Weights of a small mixture-of-experts language model, trained from scratch on English Wikipedia.
Size: 10 layers, width 384, 202M parameters.
Training: a variant of Adam for the experts, 1804M tokens.
Below are experts of layer 7 (counted from 0) of a mixture-of-experts language model. Rows are named router (the router's row for the expert), down (a neuron's output weights, with its number) and show model dimensions 256-319. Each number is 128 + 32 x the weight over its row's rms, rounded and kept within 0 to 255. Numbers have three digits each.
After each expert's rows: "raises" lists some tokens whose logits its average output raises strongly, later layers aside. This comes from a sample of Wikipedia text that the model never trained on.

# expert 161
router:130153108143140118104145147164127152134120203159113148096060143111128130100118070081089112098162167149138108129162177123115170092051124104127162134126089168091150084179056097169157131118108100
down0:143178117153212090098052143114100137135177117104109174092075149096106104121118203101145135118174197141108131142093140132066151128065111130129150073132102026145192118140180146167163090107108157
down1:099096191148118139102070122131097119099148118163124148076165114166064137087117126146114135086187053146120125114126126189157140162179128104076120133167146177170092145101084136162104116115105199
down2:162159082126138168106073136144082154144101095104143181133127102198118097107142155118114152111086139182071141079133061102099075113118135126136196070155117020109111112161161115130130086164118091
raises: "\n", "  ", "\n\n"

# expert 60
router:100168153115151126188142096091112149133120116105121157107147091061121108092104114131178130115133139089174102101145158057083098131170176187069112035124128145186167163126047142128146116091114077
down0:116120145188139149057156142116137142071166108148114065091090170161133100118170088130179119112186140129171163107117160130172147087181160107100175148152164107133105157085095093137157118202168120
down1:106062186108105136148153140139063115155157160146136140124200102079176139089143070122152179175150160081131153097155164106144118131141162133082103170131166132162174118137126186102163106106153155
down2:084139103139152128091138128104146128156189093155148130181174153121172068120100080139122114098142140173103123110119103151129146101124112120084184173087144106106143081124171193055110130123129106
raises: "as", "ori", "or", "ive", "i", "ase"

# expert 22
router:149113168126127141141176130096177106076179180137116122115144060126098160125141102164194148105170140143092184124112092091079148154069107104087179156066084130157151102125109074110196105079096101
down0:169112113150112155117161138129102121124087192151088129069113097135132107109132159103109124130106186128099117138143123156136112105172148168122148179198142118113101171106141141117124076155121109
down1:106108160104101126131208181116170114127109161128106067120141101156075108090210100173121165180060144041078121164115137112119100143121150122119118109082103135189144097104133153152113159141180142
down2:103091119042093143106103144129096097143132122095133075162073135118130117140136157094131168149135120117080088092171087132141143128106072120220105139118107155125133068140132140164107078152118209
raises: "gal", "adi", "wing", "V"

# expert 4
router:103100132164149158198140167149095081162095141196129152109139097043122138143145113132167125187136145147151147098135094125091057135155107150132117111148136175193156130156084132141145132091167122
down0:215140133161183151134139126115122105149107136135108112115095129073152134118125114121121075173161118151155072129092075119169138173154136120113155094082139185142093111139115115116088110074139129
down1:142155099033072158091143126192133146073148125107091172186102151130161127128134138124170178114107094145180174177078106183139127123155147084135082125099151106145142131115080141132081141143094104
down2:142104112142064162161130165146129079114122119119147166083073140125146152187197100151081112107117106113097134135121117128087081144144130163157184166158118122054084145148114117140137138052162143
raises: "ull", "up", "ae"

# expert 244
router:135139117129091105134120101122126137092039196120148130133066107090197139141090130144072184118161079116071176155125102119120108119155182109106099133099095163136135115097069116159157170043129161
down0:228113097112148052148175143067076140085140072133170126075155091100125075122095156126147098122108120093122132141156121138094097111168095123126106114136118063039168134108091126190095141128086069
down1:142071130127153179112110125122094125104104129135123094124115074138161132116105151149099119082138102100177143148195171152115067125149145135127152075101114123150133098129165100080123167133144146
down2:159107089097137135111067075165205171137158083145156150155142120086091073151125125141096118131101168159092093160091134083056123152145106175121175154126152107149108115147125070128106075118107105
raises: ",", " (", ":", ".", " and", " in"

# expert 107
router:102130138074117117209145131155180123083184131219103133121125136107143165061121157123078077139149092125186115119161163107121138093079137079070096086081089099139105196168074081137143141132080105
down0:115128108099085093111125138162148133056108099099144124057092144138134122097061137102103096134143102135174161124146139118104141078120145086153146084130110043066142115153128143160136130181228140
down1:149116121143098075146092152131120087100132166121144094088150157148103120088159125086214089167122152155114167090171149181126100113099155160137147121145082100177135092108214114176088161131130104
down2:088103133138151122181119165150170129093124116170173125161086101124083150110163124135137128186085118159170128075105111159120192089171105139144187134157138166158143118105067123095165101090155150
raises: "urb", "mons", "zon", "olic"

# expert 108
router:110100088168162134132168088131177111139110096139140110080148079111110156122131124147077139115154129141130171150151110113049146061106140133065149169140065181168129142136126081092143155077125128
down0:141122110144149134123142127052106105194163166133150147154118138154119103121103169128145174115124101156127138108140114103147127067133116168140124140138159105161153160113141170122125119137147067
down1:123111119111200088115137208159113122172180150123138072085082107114115150139092121120122147114102140153143142126128107167161093109155097124160163111137134135160173104119169159164121168131091071
down2:162155126081050089115126144073132123090107163080111143153143157134128079131129177118119133021226100103140200136152145128115124112114125121155154114153128147185144137155109125181126137181179097
raises: " the", "set", " most", "-"

# expert 38
router:105154138146160146125113118190172110100134156163090158119136144067162081134115028184151117173160132152131119150164146144109134111137106112117123077126111161251114202153058155056138110102123140
down0:176139100123131104094133194094198085120094080146134165088128113140141165137116089151078080129128164149134163056124142116094166142112153170113145160145179154120133161114142108131047057097129137
down1:108148097139133100144162076124078183181097128124172133146105154185170175113160148106111149101162160108168086103082136120117107220088076115112086142169180099128164085075192165072194140119100099
down2:144109084099172142105146171125098126140093146091157142127176183107097152127177140152117160176165137121117109145114107094088102121148143093196078118146118148145119099083056103128108099182102141
raises: ",", ";", " and", "."

# expert 48
router:114099168088111159129166137140071139113063164102127172134115097077160167113089079133087091139148137123156151196118135113140117155052103053110105103093113170167127140138073088079156127100133184
down0:140131108145089080199088187187110156160189094176132133140070130111198105095080153137138122103130096157092164154148116117148098127167119163121102111129165149144146126109153164107123119162112092
down1:100169085172201139142135147118100110152140097155122058157170139162090122084155113152145132125088121202086075055087128138122120079189129141111119155173145103079147133138133145135119155136047033
down2:175125106144102140131132144128110187122176147088168151125140143108107102140127091154210104150140121089094113161171086112130174128167148154109151132167133137161093173177165104185104155145139144
raises: " and", ",", " o", "ce"

# expert 132
router:085162166136201097169141100112162127049135173142124139119137100051101091121122086138170133169137175107169148121165114119104053110189187175072142054096154164187143174161065142179160132105128060
down0:124133108110142083072113121117119136185112103108133091150082111145211152125150160113129098106182164117067120075134112136111098146177127198136098105138147094150129157159130131108128124133125105
down1:154119157142154097112174116160117137137167112203118073148169144191128134157123146114131149157142112172094143118118163151136157170145099074164179190165070114133179115130153126134164183141118123
down2:139163093114073075097103206088131144136143118110108119136107161085129120158097174133137132135139140118089138135104176083098124116168172091168166113143136151057141120081115071097199125159191104
raises: "ars", "onia", "i", "ail", "ire", "ras"

# expert 84
router:173136104129188126061094133129132161186086144175119139144129055136123150119138152141108158142172173150124109158127136169101129126156114130129108137101071182153168094072087130124145162132108096
down0:201138133107077198093078110109204094193143188191136098078133147146132114135175135075124144156126077112141131083135137089107076155147155145148174115125181146189128114112116099128106148117153152
down1:116162118196156088140135125146120147144123144107181082136166111080143100154141106140119058138138135188090113090130124184145097137103066115108134125167178164125095084102099080139128167154105134
down2:120114082182124156161143166085173127128105101155113060124131125192128106098094131108128099115105131111066141165101138163166124134150125106139163145095112111125135146090141106103094136149113160
raises: " running", ",", " and"

# expert 98
router:084103159177157144086165140182104084138101164119113143102113095105145125075118088121070135107157091095110122118153134119165166101091117106025120106095110161119146153068109111158137141127116139
down0:125087102135167084120097105133110067109102181134131116137123114125142131168100085109110120138141141130208122122126173138121183132184104097104156149185163093111094113138108069149097132135129152
down1:162174145128063138141144066108126133154161120072181129109216203090097171161159103125153143181094214092135125172219154164124134078080130146136151105122110093090139052146113127167059131100089112
down2:092093089085131106096084148115125094163112104170110159158117142061108082175127105103166098119166072122153105131145178088145142136091154168140163129147073102124105071100130105118119104153105131
raises: "uto", "eo", "ts"

# expert 59
router:143138173168144121126114083199113133081056151129130131086115112108109138101154085154108088175112092105125095147111165092184117071169157122061125104075147126132157175120115102180121115121115084
down0:179108163117172088021114148139147122197106155125118085113160147138146154113110172131138153152137114117114098129142190132151099076162185148099111128133151094188102143088110145102092169160107141
down1:104159116070121118172071166121177122186098127109102084150170072183098162094150136111128202126136130117103155167185188090161127111134075159099143139157123151115106076137158136145084077159168157
down2:200109139083144111100172100157083133108132085173111114080130138151121106138094141118125161160058126108113169118065110151160131100102106121131095137086148157125116115146124133107153113166102100
raises: "s", "-", " (", "ym", ".", "k"

# expert 86
router:138130185178178098157173146111106124129144151144101116062170112087108155112117130148140110174142127102128152173144147107086106128128049127077123116142126158155152118154068086138164179125108118
down0:095122080191073131183134124095135188112161117106138134068097194097128085149098125126110134132212115121158132096092103147104110171179131157173171147120147084121122123114114075159122172156123115
down1:141109095124118108097139129125165107169105132136108127112155157173142152143063137147166170179165152137097094173099160166133111125143160122134161112149159116132143065118132105127166112100108115
down2:116117150139160090145159154122178096113130152116155171100128138133160102121094152118121130083128136136150103130113121183115118117157107120143168103134103116140129099209105147186097141064102120
raises: "par", "cer", "ter", "ross", "ved", "ged"

# expert 7
router:186139111139116110122106086103126133138165151106126143143139135069097101170126106155155118124090138199147151159091131147115081146119134113097141113181145128126103075169091110106189142069090125
down0:159152115114104143146148106073136105145100111154140117111176093107168154204090169095165112117165120179134130145121133173135122095152181076144143108116217117137107036143174130122163117119124168
down1:133156085095201134173174110111155149093109097120116073137186167134139196175136153092113143155123121131135117147093151120095140118136111158102105141098124100162202142150101113087083170110168151
down2:087135167121095185115098096122091082137150158105116117161132134153064123167074122131146144090163154138164138213103149158150112091114089171134138109124157109099183086131107099121126123121148178
raises: ".", " |", " West", "\n", " ("

# expert 188
router:141117069073137169117142104113144087110111157138107099110185137081156148143151115126097141145147141153086117122138156112120103051107135104094128122079132147099117089144041118104158144178096094
down0:091137115125136070156141137163115094090156176089087091102116101169132105118107099148128094115135185145163141117091114056094174084104139133136169067103122185118115105093046141107154092114158130
down1:170174141156180170181157114110136146086147095160095111112167165130107149131086135131192129109158120101151120108109144078108165138125100132123114116101135069124080137159145150155091141119134134
down2:129119145111135100121129186123091134114104213151164096133155133146155154103155147123136145092140110112114134088167100091145188124104169138133129149105141156147167102151097141150148152133085079
raises: "ens", "rig", "isha", "isa", "ish", "ense"

# expert 2
router:147096137124167132092154144143200128122136126108146125142091110049071164139123073151056149151122140148119115101086144132152132144138120065099116096082103158144063151099117076144144155117114079
down0:101120093117137155156128104083158127155114136141158126151119169091123105084113115054089149093114144142128063114113067143194099163171124171095129124123102073110132155132089069110084140150183126
down1:120104124150107140145101086140155152112111091141170137132122154150091166097136126150122087200107138133092093111068130107107156125130148154128157150095125126131094072163123116156138129122170172
down2:106118133108097151116081120193122156153145190140114167122168091175124194101151164185088075124145133069094180066112141132119171107117133172119113134164154122151109114058195123081092138091125202
raises: " |", " des", " north"

# expert 40
router:094106115085167101152134108161168112113150125143090213103090099068135126149198143166116114114130112137172136139110148165094090135117147168088116098059129114118066144122103089082123121139052081
down0:124108142148133094197128130174104129117082149129140094133094117147124159108133142146090178143139121107090116089130161133156139094121182152078143115098203136126129165096149145143165151209078110
down1:171166077125172081164194158112192154099182181135168108155078178072115110119218139129115103077123120155132149132084053127100111115141130115148212134173147065099131128092168068144188146062114178
down2:121108127156138160137120138131091159232133140109110146163136153072159096167069101169160078123101144148115120127140073098159176142116107117123150173136221131139096126147136165120147164078176208
raises: " or", "ty", "th", "teen", "-", " times"

# expert 97
router:075109137115097096148134128156136139137099118092129174099067111074097148137051120109072084178147119112156143173120143092084128124129148114088150081105146154124148155140059062120162166051109143
down0:141093101089096139155170131166169108169113107181116129127106140112132093127109159149069157139100082165146105101081169129099164142126175140121168149127146102144118141122089149128128140143147164
down1:115126167134147120125159166212118073095103084153151149137114147154150160097164086118110159124191098136099175143116140144104135135163149122143175122127146166100144136113108151058095164116118153
down2:172089118079102060097155144117141118095104039130160095205134143141161164100097093097145184139131147146162088092127170147224115142073143144116123111130168142123140129110078147149117073090119120
raises: ":", ";", " in", " and", ".", " of"

# expert 36
router:095139113145176111154086094086119121104110159152161127059160111088161186106092103118093138135112154190140139123169171105134120134132126104070107123086101137167155150104075142047167153093112160
down0:149127155136095129084190149128150188135115154100130116097122151167089088091095118114118067129157154178162101099126117149156172167101183103167155085105127132140157156107133105182163118143147081
down1:143161122152143163101101099094113122120191139167120106144185124132145125079180106137109134082163085119143149122144141125092095104143096152173162110137141131095144100105125093097147083147152160
down2:132088150141148174132111132174139139121129179138187072126150076107190141138148157153127167074130192152100133139126096092184137133166180128138066106141125144097128155122147155139150133167138127
raises: "per", "wo", "ost", "inc", "out"

# expert 29
router:116105125182163132130166134110094102080179110106103092095109084113059167114099108135162151132171163146145151142187081114122114110080104091080120136050126117138181167144118056138125165097164182
down0:120122164131134159110155064159204160104146081141096127128147154120160127127072120155101112102176143119089129141181104202146139092106166159156106114094097148191115171092128097091089150161126117
down1:133141156130111106130126119160151111158184173152102116153178068128183187144135107152126154100106119144097133135183137113127104171098125080122104183108052120124073164143122140157113075093090122
down2:056113148123157083101135063171136154131077100125155132116092109145126111115166118164151136162150156086130160119146121159152113114131112125129090092133122211173148069139134144111101121090161096
raises: " -", "-", " in", " –", " (", ","